config.yaml
activation: "gelu"
router_score: "softmax"
norm_eps: 1e-06
init_std_up: 0.0357
optimizer: "soap_variant"
weight_decay: 0.19
Below are experts of layer 3 (counted from 0) of a mixture-of-experts language model. Rows are named router (the router's row for the expert), up (a neuron's input weights, with its number) and show model dimensions 64-127. Each number is 128 + 24 x the weight over its row's rms, rounded and kept within 0 to 255.
After each expert's rows: a language model's description of what the expert responds to. This comes from a sample of Wikipedia text that the model never trained on.

# expert 13
router [144 144 108 135 109 104 135 150 161 145 144 185 148 129 142 166  80 161 129 128 131 103 100 114 167 188  96 123  79 143 135 100 143  91 156 112 120 157 115 131 129 105 103 152 129 124 118 134 158 116 106 179 136  59 117 118 161  96 123 117 192 134 141 141]
up0 [135 134 110 129  98 139 154 204 140 120  93 150  96 171 132 144 120 123 154 130 148 125 155 141 107 113 108 143 124 104  82 138 128 168 108  90 120 134 173 129 137 117 161 159 125 127  99  98  97 105 105 157 102 103 150 101 133 137 134 106 142 151 110 155]
up1 [129 119 121 172  91 128 130 128 109 148 122 160 154 117 140 141 106 146 120 150 145 134 138 137 144  93 110 135 161 143 135 147 157  95 133 140 132 119 145 117 118 115 112 119 121 119 139 122 187 146 148 105 123 133 110 117 140 131 163 142 154 108  89 155]
up2 [172 118 145 146 145 132 158 105 120 147  99 128  81 149 112 103 121 116 114 116 148 133 167 134 135 148 101 147 123 110 107 137 123 145 119 136 147 146 154 169 129 112 143 145 110 147  89 140 172 108 131 143 126 129 122 111  81 115 127  94 138 143 140  84]
up3 [ 91  67  82 109 157  60 139  96 151 121 147 179 149 133 135 109 126  95 101 118 133  88 120 173 132 110 142 141  76 112 104 130 132 142 132 114 136 118 117 108 142 105 120 133 164 141 166 110 124 108 147 143 133 106 132 121 119 158 157 100 117 118 110 125]
up4 [158 136 119 151 172  98 129  85 135  88 135 161 157 108 113 146 127 135 102 129 137 158 139 152 111 140 141 143 151 131 135 156 132 102 107 146  87 119 126 101 139 168 128 175 134 143 139  86 121 122 155 103 144 130  78 136  84 120 132 147 145 149 125 108]
Verb pieces and endings like ect, ct, ed, ing, and whole past verbs (made, found, released), as in aff-ect, corre-ct, prov-iding.

# expert 9
router [118 135 162 124 142  94 134 127 152 130  77  96 109 143  67 136 146 105 143 109 153 119 136 152 127 156 119 103 123 111 135 145 115 140 134 102 131 147 169 108 110 106 114 171 122  92 110 131 110 114 158  86 125 148  61 148 167 167 108 132 150 132 138 125]
up0 [153 101 132 151 179 158 166 111 154 135 126  71 143 124 139 134 140 144 118 141 162  90 108 105 127 118  89 164 141  62 123  49 140 129 144 157  87 137 133 100 128 137 127 129 121  97 142  83 137 105 148  75 128 108 149 138 135 117 144 121 140 124 143 120]
up1 [141 159 142 140 140 146 154 148 188 137 117 123 115 142 137 126 126 145 117  84 100 146 111 106 114 117 167 132 122 121 101 122 145  97 129 119 110 176 150 157 156  88 115 141 129 127 163 134  88  71  94 129 133 127 133 103 108 127  94 127 107 138 104 124]
up2 [164 131 100  83 128 124 116  95 107 105 117 127 129 115 116 133 101 149 134  94 163  96  99 129 108 121 124 138 135 114 151 123 149 173 125 106 128 118 164 133  98 129  95 172 147 134 128 114  96 119 142 126 182 136 111  77 131 142 115 103 116 107 158 105]
up3 [137 121  90 206 121 121 117 115 123 119 122 169 140 134 142 147  51 109 156 100 125 101 144 118 170 118 125 118 128 145 154 140 139 124 117  74 124 138 134 106  98 159 107 140 144 134 106 142 115 152 119 108 170 139 125 110  99 141 154 131 151 109 134 138]
up4 [130 148  85 133 125 114 115 149 125 164  91 114 129 118  97 177 120 149 138 141 170 114 113 130  89 132 132 143 150 160 148 156  62 108 133 127 158 117 173  82 122 104 128 147 143 120 145 140 131 102 153 110  87 107 110 135 115  90 131 162 147 144  87 165]
Bare spaces and opening parentheses, brackets or math braces that come before years, figures or units, as in °C (°F), in 2023, | 1,680.

# expert 7
router [122 136 115 138 163 120  85 155 128 126 131 147 118 132 120 100 134 141 116 117 144 144 134 124 131  46 146 124 183 120 142  99 133 170 128 163 139 107 106 113 113 137 156  88 131 132 134 116 106 140 112  69 103 128 206 134  98 144 114 118 126 103 104 127]
up0 [151 159 124  84 119  91  88 142 130 106 138 173  91 119 114 112 153 125 127 102  86 119 117 114 138 119 118  82 138 114 169 132 148 135 135 142 136 152 134 119 123 132 135 154 168 155 114 114 131 140 126 100 155 116 115 153 100 151 124 127 120 118 136 135]
up1 [ 81 122 130  77  78 103 156 123 176 138 160 105 134 128 155  70 123 133 116 116  96  94 139 126 145 141 111  97 104 123 159 130 136 134 109 159 132 112 124 159 162 101 135 161 161  99 101 149 147 153 124 122  52 172 117 165 112  72 157 101 143 133 175 145]
up2 [136 107  99 145  95 141 138 156 126 112 140 152 129 144 132 143 138 110 103 133 113  82 142  98 126 156 137 156 153 125 156 133 109 108 121 158 112 154 156 105 136 105 109 112 158 131 168 120 113 121  96 123 124 156 127 139 158 117  91 187 115 119 104 112]
up3 [174  96 117 147 114 161 117 119 124 143 114 129 110 141 121 180 150 106 151 131  99 155  88 117 118 124 147 114 168  86  89  92 140 108 142 124 118 138 115  97 123 120 140 167 137  98 128  91 139 129  81 131 101 121 148 116  65 144 157 130 137  83  99 199]
up4 [128 107 134 139 114 110 100  93 109  96 116 144 106  82 133 164 168 159 155 118  92 109 122 140 128 148 116 121 119  96 132  79 188 116 111 156 136 130  86 132 125 159  78  94 127 112 115  98 113 151 104 147 133 118  88 124 146 122 149 127  98 154 133 139]
Digits, hyphens and single letters opening numbers, dates and math terms in tables, scores and formulas, such as 193-0, 27 September, (1-V).

# expert 2
router [121 140 117 139 166 121  85 156 128 126 134 146 124 132 114  90 135 138 120 114 147 145 132 125 128  42 141 125 179 118 145 108 130 169 130 169 139 108 104 111 113 134 158  81 133 129 137 116  94 144 116  59 101 129 200 132  94 133 115 122 126 107 107 126]
up0 [111  97 107 119 124 102 152 132 166 120 158 158 137 101 118  87  78 134 132 144 117 153 208 146 113 130 110 123 109 109 141  92 150 135 163 135  87 156 131 136 119  94 127  78 147 118 156 155 139 125 117 120 156 104 177 144 101 118 153 154 124 139 153 105]
up1 [ 91 143 105 135 143 147 103 111 125  97 136 159 111 135  87 138 122 110 144 123  91  90 126 116 165 140 112  88 150 108 146 106  87 119 112 159 137 149 148 141 140 114 165 129 143 106 105 137 157 116 132 151 115 150 167 166 164 112 157 130 128 159 108 166]
up2 [132 148 111 119 139 142 146 180  97 135 116 162 122 106 135 141 156 110 137 155 178 115 112 191 129 143 157 112 147 104 135 139 150 115 114 137 159 141 112 105 183 149 157 146 174 147 139  75 163 149  89 122 145 107 126 148 104 138 136 182 109 168 138 152]
up3 [117 111 102 123 108 110 110 113  95 130 139  96 155  90 140 108 125 139 167 123 100 123 129 136 140 101 106 112 141 133 178 103 133 106 145 116 196 134 125 108 152 181  74 107 185 129 171  95 150 128 106 107 110 134 157 108 157 112 101 134 120 101 146 112]
up4 [188 103 145 114 124 131 131 138 124 160  92 156 117 117 123 123 109 133 163 114 121  91 114 147 141  89 134 135 154 159 144 119 140 142 126 127 200 123 127 141 148 117 132 134 145 112 125 135 104 120 130 160 135 124 130 161 112 137 121 143 112 163 109 117]
Table pipe separators, number pieces in tables, years and stats (190|7, 23), and capital initial letters of names like G, M, R.

# expert 4
router [128 110 138 164 161 128 134 128 126 102 114 167 144 135 112 116 135 128 101 109 100 118 127 120 139 119 126 130 145 124 140  88 125  98  99 174 114 108 138 134 118 160 118 145 119 121 112 107  75  96 132 138 122 118 173 121 134  50 138 128  91 131 110 114]
up0 [112 143 115 142 177 126 138 110 133  95 107 146 151 108 127 119 160 122  84 139 138 149  89 123 126 102 169  98 139 128 120 127 117 151 144 113 133 126 146 171 141 100 129 130 129 149 129 136 130 117 153 121 105 127 157 168 141 140 137 156 139  74 144 118]
up1 [130 112 126 134 144 123 131 133 150  66 126 129 128 128 120 121 170 106 150  70 114 150 140  89 145 131  68 159 159 106 148 120 138 152 141 182 133 116 142 104 128 182  96 132 105 115 114 129  92 120 109 152 106 161 139 142 120 143  81 169 118 130 137 178]
up2 [157  98 126 102 128 113 147 154 161  94 104 123 106 148 127 128 125 103 140 114 137 134 132 180 116 143 129 157 116 144 126  92 139 128 107 115 110 133 130 181 108 165 127 144 143 133 138 125 120 106 125  96  82 135 140 171 109 110  84 157 162 121 176 112]
up3 [192 140 118 140 146 158 138 115 115 111 133 166 149 127 137 163 103 147 167 159 171 116 111 125 119 135 121 112 135 101 148 110 119 132  84 162  97 126  94 106 101 128 120  97 133 113 123  81 141 121 112 168 165 135  96 112 145 106 139 140 152 122 123  84]
up4 [151 142 109  79 141 143 170 124 130 100 122 134 173 123 124 176 126 138 151 125 145 123  79 125 174  84 139 118 125 184 100 124 107 107 112 146 122 101  77  97 125 125 155 132  84 112 150 150 155 111 121 121 140  88 124 187 122 121 134 156 120 143 104 104]
Pieces inside foreign or rare names, especially t, an, k, h, as in Kash-t-an, Dash-t, Svens-k, Transva-al.

# expert 15
router [121 139 119 141 161 124  82 156 128 126 128 157 123 134 120  92 134 141 123 112 146 144 126 130 132  44 145 126 180 120 145  96 137 168 128 162 144 103 105 118 112 137 154  83 133 131 141 114 102 143 124  56  97 135 201 135  96 141 112 121 128 107 101 124]
up0 [113 100 137  92 118 136 177 127 146 131  97 140 144 161 179 155  67 113 151  63 110 160 114 142 116 119 135 130 141 136 103 126 128 165 112  74 139 145 143  76 105 130 144 126 155 127  97 159 121 121 122 130 120 131  80 134 128 112 111 134 157  84 129 110]
up1 [155 115 112 124 122 107  95 141  91 133 126 120 120  98 184 138  96 128 152 186 145 115 112 114 128 116 122 134 164 125 103 147 131 161 134 135 130 130 122 145 115 143 128 134 148 142 144 115 131 162  96 150 126 136 129 116 120 135 156 112  88 112 111  82]
up2 [106 117 122 142 110 146 150 115 145 124 130 136 133 124 171  96 120  80 108 138 123 131 140  94 137 146 149 101 149 106 120 126 128 133 125 103 141 136 167 131 127  99 168 113 115  93 101 146 152 174 132 145 143 125 144 132 136 122 131 147 134 120 102 161]
up3 [102 132 154 157 136 127 144 128 146 115 128 109 125 126 162 140 185 159 128 116  94 102 177 159 102 118  88  72  86 127 117 109 116 131 148 156 133 181 127 122 127 116 147  82 144 110 140 128 118 137 132 140 149 141 115 145 153  86 107 138 124 114 114  76]
up4 [115 148 149 126 127 153  80 128 136  94 131 162 125 140 144 176 120 133 135 122 153 117 192 137 150 100 140 109 109 129 143  85 109 118  82 127 128 164 110 113 179  99 117 123 119 149 128 132 109  72 122  87 133 112 128 165 108 115 117 119 111 133 110 171]
Later digits in stats tables, scores and years (8.5/10, May 21, 200-2), capital initials like B, and raw bytes of CJK or Arabic script.

# expert 0
router [133 155 156 173 128  96 158  87  88 137 170 131 159 114 110 106 145 119 132 144 145 110 148 117 179 110  63 131 126 131 122 115 130 119 153  85 138 133 168 124 108 131 123 104 116 140 174 145 115 150 126 173 134 107  98 119 138 145 110 166 111 168 156 122]
up0 [160 122 134 119  65 106 133 111 108  86 111 109 119 133 135 132  89 109 141 152  88 160 127 136 115 164 141 120 110 126 134 141 185 126 122 142  73 128 142  98 175 152 115 153 122 152 115 114 149 113 136 117 133 151 111 127  91 110 162 114 127 108  89 136]
up1 [106 106 156 109 112 165 115 134 133 111  82 126 130 171 113  96 112 124 124 138 135 128 106 142 166  93 135 122 126  98 129  91 126 154 146 109 103 133 126 157 190 159  92 101 138 142 154 120 107 141 100 180  90 118 114 143 133 164 106 159 144 108 148 104]
up2 [120 127 148 121 169 131 127 112 100 147 149 105  88 132  86 172 159 132 147 186  90 149 126 114 157 135 144  93 147  94 149 109  92 135 136  92 157  96 109 131 126 137 155 147 170 110  51 117 106 141 186 124 107 113  97 108  93  99 118 167 161 130 147 144]
up3 [118 106 130 133 139 124 121 166 117 138 137 137 140 135 116 161 106 129 133 166 140 109 173 122 108 148 130 139  76 140 144 175 106 126 104 104 101 155 121 145 134 129 115 125 128 136 117 166 114 151 130  88 118 197 126 146 120 160 106 135 167 168 125 125]
up4 [138 118 104 118 168 119 141 135 123 115 116 132 148 125 122 125 163 123 128 138 123 144  58 108 122 149 104 134 127 123 133 111  93 121 159 147 103 113 115 135 175 112  95 120 123 128 143 141 127 122  87 158 140 200 148 118 129 148 153 155 149 133 137 154]
Final pieces of names and words, such as -ney, -abeth, -ation, -ar, and closing parentheses right before a verb or comma.

# expert 10
router [142 128 120 124 111 135 136 146 113 138 116 107 131 133 146 117 130 137 164 163 114 114 139 135  59 107 150 134 105 148 127  89 117 104 117 150 108 126 142 189 158  97 156  98 132 158 104 115 102 135 155 129 154  80 122 121 119 113 158 141 114  97 140 140]
up0 [149 112 144  91 153 113 139 107 150 139 145 120 121 122 137 132 115 131  98 124 101  76 134 124  67 134 128 133 119  93 104 111 129 154 118 130 149 107 148 123 135 187 150 113 121 125 162 151 117 151 132 144 132 109 127  86  86 117 190 104 131 155 107 131]
up1 [123  70 124 130 149 104 150 134 113 117 151 183 119 141 204 143 120 129 130 119 104 136 100 165  95 126 125 134 140  94 111 137 163 137 123  86 142 120 122 115 140 122 143 120 163 154 140 129 133 127 134 122 115 174 125 111 112 138 121  95 131 138 122 144]
up2 [131  97 132 134 159  77 122 146 131 153 114 138  83 129 186 143 124 115 113 127 122 115 183 143 108 159 128 190 119 111 114 121 121 116 149 126 169  84 117 133 130 133 142 115 148 130 138 124 143 127 127 186  91 139 101  87 143  73 123 128 124 143  92 137]
up3 [122 156 164  91 156 142 139 133 135 137  91 117 108  90 153 155 169 124 156 148 127 132 144 139 162  99 133  87  24 130 119 149 162 130  68 163 102 115 141 131 114 125 116 100 130 156 124  83 119 136 142 134 137 127 106 124 134 124 113 159 104 128 120 135]
up4 [122 181 121  97 114 148 142  99 109 126 118 145 139 113 156 151 158 107 129 151 100 165 142 137 124 115 108 139 112 152 113 141 138 154 117 142  96  92 115 131 156 139 156 130 112  87 144 130 147 121 111 107 133 132 121 140 170 115 128 126 118 173  89 140]
Second pieces of words and names following an initial capital letter, such as F-ourn-ier, J-ourn-ey, Gu-ide, plus He, She.

# expert 6
router [126 112 154 173  81  93 112 145 132 124 113 107 119 125 147 166 118 137 109 103 136 125 117 126 188 182 145  82 116 130 134 147 136 186 145 145 125 135 135 129 128 121 150 118 132 137 140 116 178 120  71 135  45  99 161 150 155 122 137 120 143  84  81 132]
up0 [145 103 114 160 108 110 128 110 107 128 139 163 137 147 215 163 104 145 172  92 107 113  59  92 142 130 132  96 139  83 105 119 118 158 143  80 110 111 106  68 146 157  89 119 106 121 150 131 150 157 132  87 120 123 100 120 111 171 110 145 116 147 102 119]
up1 [121 181  99 132  82 126 128  61 100 133 111 108 157 140  91 161 131 110 134 121 107 141 134 113 114 142 121 120 152  88  66  71 131 112  97  88 156 141 131 121 138 129 113 134 149 147 141 122 136 142 139 125 131 126 152 131 167 116 125 136 184 118 169  93]
up2 [157 183 151 122 117 141 118  97 170 175 124 128 123 119  74 167 134 117 135 135 155 160 135 138 137 123 162  96 135 141 133 150 138 148 142 161 129 140 145 139 130 132 118 140 126 117 122 158  84 130 170 154 163  90 169 124  84 175  90 119 143 108 127 115]
up3 [132 118 126 132 162 180 148 108 120  81 128 162 113 111 101 152 127 122  85 131 131 129 151 119 140 128 115 115 100 138 124 170 120  96 137 137  75 122 131  89 130 116 137  98 126 159 130  96 144 147 116 139 124 149 162 114 151 107 164 172 137  92 135 175]
up4 [145 138 171 127 176  99 159 129 137 122 130 169  92 140 131 117 105 148 125 167 163 146 108 139  84 195 148  99 147  67 165 130 116 105 104 107 165 130 138 124 104 155 133 115 148 113  99 107 169 113  71 128 140 133 154 106 134 111 127 125 140 110 118 143]
Prepositions and linking words after verbs or nouns in running prose, such as to, with, by, from, in, of, and.

# expert 12
router [109  83 119 128 130 167 169 120 123 135 104 101 118 120 135  82 130 116 118 124 109 117 102 132 166  95 132 127 133 117 116 170 111 150 145  99 148 132 109 106 106 126 132 178 129 138 125 146 138 132 161 104 143 143 142 101 122 167 126 121 169 142 132 137]
up0 [ 59 112 166 129 127 127 135 154 145 139 106 151 123 113 142 143 114 135 108 111 137  84 134 125 152  94  98 158 129 107 102 113 173 123 139 149  55 135 118 126 109 129 145  90 125 126 148 128 140 151  79 101 157 117  87 139 132 151 143 175 140 110 110 119]
up1 [104 139 165 182 100 134 135 116 127 124 133 141  88 121 122 109 153  84 132  89 118  71 155 142 160 126 107 164  92 108  96 137 143 144 132 151 153 116 131 121 180  72 137 131 157 119 137 108 123  93 145 124 103 129 144 116 128 107 116 138 116 138 148 129]
up2 [128 132 124 169 115 121 129 122 150 121 101 146 175 127 123 117 142 130 124 142 118 131  98 120 121 152 128 130 109 116  96 185 100 132 137 117 137 153 120 143 128  93 115  83 108 118 117 179 128  83 124 114 146 122 103 121 155 109 186 125 140 111 136 112]
up3 [ 97  96 109 139 120 109 154 112 130 158 159 130  83 108  91 169 137 108 166 128 126 129 154 140 130 111 121 105 181 127 109 132 158 147 134 120 140 138 142 120  99 106  90 144 130 163 120 177 136  99 110 118 111  98 153 152  98 133 153  93 103 118 135 142]
up4 [113 153 108 143 100 108 195 150 164 115 154 144 108 125 127 152 166  89 142 145 101 127 118 108 106 112 115 173 116 138 122 136 144  89 101  74 132 119 129 109 120 112 128 133 143 145  89 129 146 122 128 171  80  96 115 112 148 117 111 133 105 133 154 139]
Colons and field names in infobox-style lists and tables, such as Intercommunality:, Full name:, Architectural style:, plus pipes and minute marks.

# expert 5
router [107 142 113  94 169 117 122 167 145  98 144 190 118 132 126 103 127 109 107 140 124 141 108 126 108  99 136 125 130  93 136 150 142  99 133 124 100 113 131 124 125 174 144 101 122 121 120 125 173 152 145 146 126 167 123 130 127 111 102 123 150 101 106 127]
up0 [118 144 153 134 112 110 136 142 115 130 136 171 111  91 137 155 127 144 120 141 122 115 160 110 141 144 149 142 130 101 132 162 123 167 148 105 132 129 125 117 148 128  72 130 171 127 161 163  93 138 200 153  80 130 142 134 146 140 105 105 128  79 141 103]
up1 [143 101 124 152 113 123 127 106 135 125 147 167 120 128 151 111 158 105 113 105 134 157 178 146  88 120 169 101 186 128 153 185 126 130 151  83 146 137  88  91 136 118 138  84 127 108 128 156 111 120  94 123 115 107 122 143  99 107  89 106 133 140 128 113]
up2 [108  72 118  97 153 146 134 135 128 139 148 119  88 150 162 119 173 171  87 101  97  84 128 110 119 117 133 105  85 107 144 101 121 166 110 111  92 138 101 166 110 102 113 184 119 115  78 101 151 131 134 144 170 137 130 118 140 101 134 113 135 101 161 142]
up3 [138 135 113 126 131 160 127 105  90 142 151 153 125 107 104 110 149  95 102 107 150  90 149 118 134 118 164 138 135 149  95 113 121 106 168 140 120 149 166 107 106 117 121  85 135 115 123 130 158 125 151 106 158 153 138 120  74  81 116  99 103 140 104 177]
up4 [117 172 108 123 117 148 136 178 119 107 146 127 105 138 136 119 128 131 136 120 121 190 118  96 119 136 128 107 156 120 124 138 131 151  73 152 166  95 119 118 140 167  93  80 136  88 112 161 156 102 135 130 119  92 115 139 122 141  96 121 121 149 153 145]
Full stops, line breaks, table row ends and == heading markers that close sentences, table rows or sections before a new heading or paragraph.

# expert 14
router [129  91  87 127 131 149  99 129  94 123 118 113 127 134 137 159 108 129 119 122 133 135 137 115  59 169 128 121 106 133 102 161 128 134  89 151 146 132 111 148 127 134 108 142 155 139 159 133 105 104 142  77 156 163 143 161 112 166 137 116  93 158 168 106]
up0 [117  72 125 123 131 108 115 106  93 116 118 107 124 113  70 133 135 145 127 121 126 121 113 120 118 110 113  81  94 151 145 102 130 152 117 133 143 114 111 135 113  96 125 140 133 113 119 117  88 118 116 149 123 113 125 158 117 145 207 103 146  95 132 114]
up1 [184 111 149 115 144 105 100 142 126 108 126 122 177 145 147 146 169 104  63 122 156 120 117 146 134 127 127 133 127  53 109 132 130 103 133 121 117 128 136  95 137 102 123 126 155 141 143 147 126 123 135 118 127  98 146 140 118 167 167  99 144 154 115 132]
up2 [154 135 138 146 163 107 125 185 141 147 106 123 114 133  82 160 132 112 146 127 107 152 103 151 142 155 106 127 111 168  65 130 166 157 108 105 153 137 101 153 121 166 104 149 155 130 115  98 150 123  88 135 145  93 125 151 147 185 137 166  92 124 116 145]
up3 [135 137 112 106 153  90 115 141 110 116 113 124 155 152 123 162 134 119  77 102 103 147 130 102 131 125 115 114 134 128 150 124 126 134 164 152 150 114 163 130 148 190 164 131 147 102 163 153 132 120 122 104 126 104 109 110 174 200 141 124 139 137 128 142]
up4 [140 124 146 139 151  95 119 125 160 101 155 129  99 100 138 125 125 101 106 124 101  89 110 128 124 120 113 160 153 114 123 144 137 118 108 115 126 128 143 122 140  91 106  94 138  96 156 155 146 108  83 145 148 105 127 141 126 114 157 104 139 109 123 128]
Opening pieces of longer words after a space, often capitalised, such as tre-mendous, Ele-vation, re-, con-, ins-ulation.

# expert 11
router [130 127 155 125 120 168 136  97 151 138 149  89 122 131 139  81 128 154 109 129 128 142 135 135 115 116 139 144 124 137 132 126 137 132 140 135 141 161 136 123 195 124 129 149 120 175  87 126 168 111  91 193 152 133 115 130 102  73 139 117 130 149 105 101]
up0 [121  84 163 121 112 113 146 158 117 105 173 149 145 139  90 121  87 133 137 119 157 140  86 148 123 137 125 115 122 127 104 114 168 158 165 121  95 113 145 152 156 135 134 134 126 133 185 158 126 150 135 145 152 105 101 131 116  98 150 120 116 144 190 115]
up1 [107 117 114 126 126 105  97  62 146 183  95 112 149 126 186 121 135 109 133  97 197 141 168 131 137 114 152 128 145 131  99 159 170 104 119 117 163 136 124 142 119 149 160 148 129 170 138 113 153  99 164 134  97 144 160 157 144 112 138 144 159 161 126 155]
up2 [165 151  96 157  99 120 136 160 149 132 122 124 138 116 152 146 130 166 124 113  87 165 146 126 119 116 125  89 125 136 114 101 158 139 158  85 143 123 136 130 145 137 136 163 157 132 103 136 109 161 120 165 123 141 120 149 124 111 166 154 119 131 109  93]
up3 [158 134 135 128 111 100 122 116 109  95 100 137 113 120 123 117  70 127 148 117 176 166 152 105 131 139 150 120 113 140 155 127 149 151 116 110 117 128  77 121 143 125  97 131 101 129  97  99 163 132 122 149 114 129 114 136 118 126 132 124 133 114 131 148]
up4 [114 151  89 143 142 177 135  62 132 135 158 120 120 106 123 104 150 147 132  96 159 151 167 119 152 103 149 129 112  91 143 115 174 136 134 139 111 139 174 137 133 171  87 193 112 142  88 126  78 139 125 123 121  96 111 128 124 136 139 139 131 110 122 144]
Inner and final pieces of split nouns and names after a short first piece, like p-ion-eer, Cham-ber, pandem-ic, all-iance, Law, Library.

# expert 3
router [122 141 129 141 165 124  81 157 133 124 129 150 123 133 119  87 132 137 118 112 147 143 128 132 128  50 146 125 173 120 149 105 133 171 132 168 139 101  99 115 115 138 155  89 132 127 136 116  93 143 114  58 102 132 206 132 108 140 116 121 128 106  98 127]
up0 [134 133  79 113  94 104  91 110 152 137 116 110 155 107 104 114  98 154  96 101 112 107 140 119 158 109 153  56 112  80 160 121 152 160 126 129 138 136 123 153 155 117 132 119 205 128 149 161 108 123 109  92  87 142 181 106  62 108 131  93 175 141 143 101]
up1 [183  81  61 146 108  90 188 134  96 121 125  89  98 121 150 110 173 101 128 113 113 118  90 154 120 129 189 101 105 135 118 118 115  97 166 144 124 127 171 105 114 135 115 103 155 124 150  70 145 114 123  93 127 120 133 184 152 127 110 127 170 136 115  98]
up2 [116  97  32 143 121 141  85 109 149 132 126 134 169 133 120 137 131 137 152 125 112 102 159 153 169 128 132 176 122 104 133 128 143  93 105  97 137 140 141 118 101 113  77 135 129 143 133 173  97 145 141 110 113 203 104 122 116 114 115 131 139 100 123 132]
up3 [140 147 113  48 113 141 130 133 112 115 125 154 122  57 125 117 144 116 131 134 176 118 132 114 151 104  85 143 111 124  79 107 113 143 149 161  98 138 145 143 156 143 110 111 135 113 148  92  79 140  98 136 176  90 148 163 124 118 103 147 118 116 105 128]
up4 [101 160 117 143 159 127 129 141 134 146 112 121 124 122  90 109 114 151 150 141 134  73 113 190 136 143 141 121 130 174 138 136 128  84 106 151 143 139 149 127 119 137 154 182 122 135 138 121 109 173 116 101 171 122 121 140 110 137 187 118 119 135 134 148]
Commas, table pipes and light mid-sentence words like was, is, which, again, now, still, often before numbers or after closing parentheses.

# expert 1
router [155 167  69  81 126 112 125 171 149  85 125  97 131 118 165 108  89 105 206 113  79 156 158 145 126 147 118 144 163 154 148 123 149 132 120 149 112 117 146 119 158 153 146 105 119 111 116 155  85 134  91 111 140 149 170 133  89  87 146 132 156 113 112 127]
up0 [111  99 111 128 157  74  96  78 122  86 126 123 123 116 127 148 123  90 125 127 149 129 129 108 124 172  94 111 130 120 131 139 102 103 111 138  99 157 125 173 140 150 147 149 122 136 148 121 130  96 129 132  97 120 119 164 147 111  97  94 120 119 147 109]
up1 [145 105 130 128 127 155 141 123 151 129 117 183 130 132 135 154 146 164 109 142 144 116 119 119 119 144 140 109 142 176 119 118 124 150 173 129 132 152 125 116 110 173 121 145 125 135 130 114 146  87 124 142 134 124 131  96 113  99 132 122 117 134 139 133]
up2 [113 131  96 134  95 158 136 114 119  92 139 154 147 115 173 128 133 105 139 136  77 127 110 143 114 105 139 144 121 117 117 145 110 116  94 145  88 138  97 143 158 170 120 117 113 143 113 115 164 138 135 117 139 117 139 124 131 139 133 117 144 140 162 138]
up3 [154 161 138 127  59  78 109 114 135 145 146 185 134 105  91 115 130 131 122 112  99 127 127 147 155  85  97 144 105  84 177  89 126 156 161 159 136 110 141 118 139 114 101 111 121 141  98 122 102 123 143 138 112 152 125 118  80 163 112 117 110 122 146 142]
up4 [138 142  86 126  94 117 116 115 164  55 123  98 112  94 151  98 126 123 138 123 110 125 114 103 125 157 121 101 116 114 105 126 172 126 133  99 114 115 158 146 111  96 175 158 122  99 174 162 127 128 113  89 116  92 124 161  85 100 140 142 124 149 117 159]
Second pieces of names and words right after a capital letter, mostly plural or final s, es, os, ers, as in A-es-chi, I-s-aac, O-x-ford.

# expert 8
router [123  98 148  99  90 125 105  98 111 142 110 140 124 120 109 171 161 118 134 132 130 142 128 127 112  96 141 147 177 114  81 142 106 127  90 113 101 100 107 138 135 132  64  87 120  15 112 133 137 136 100 138  86 132  81 116 120 150 148 129  98 136 123 149]
up0 [110  73 157 146 115 146  82 111 155 151 129  93 109 111 145 122 102 144 129 130 127 135 134 106  95 115 159  96 120 104 126 121 146 144 119 162  98 116 130 169 131 135 122 126 134 121 142 130 130 132 153 151 136  94 151 134 160 143 103 148 125  99 130 134]
up1 [117 137 128 115 127 135  86 107 119 139 140 125  98 125 108 143  98 120 153 123 138 159 100 107 146 100 136 130 146 114  99 119 145 125 156 124  94 113 150 134  73 130 138 150 176  85 143 131 151 131 101 116 120 137 135 134 114 109 143 130 129 168 120 171]
up2 [ 94 121 116 133 124  98  92 160 150 115 112 127 150  98 141 123 116 156 193 152 149  67 139 137 104 121 150 174  98 115 136 127 158 155 129 145 102 134 130  99 176 121  80 164 113  94 117  81 126 140 120 122 137 133  87 120 127 124 154 144 149  92 104  99]
up3 [155 142 113 125 126  97 134 132 114 145 150 191 123 142 118 136 129 129 100 175  87 105 135 117 124 142 141 123 127  87 103 112 140 132 170 100 117 132 171 130 101 136 139  73 169 118 128 126 152 183 111 107 129 134 149 173 147 142 137 179 125 102 152 125]
up4 [147 123 130 129  70 118 171  93 127 160 178 121  84 159 129 200 126 153 172 104 111 142 133 124 104 131 116 113 110 117 161 136 138 128 144 127 119 144 110 112 112 162 126 125 115 143 165  74  94 159 147 115 177 136 125 136 112 123 103 117 127 141 161 123]
The, his, its, their, possessive 's after a noun, and adjective suffixes like -ical, -ic completing a word.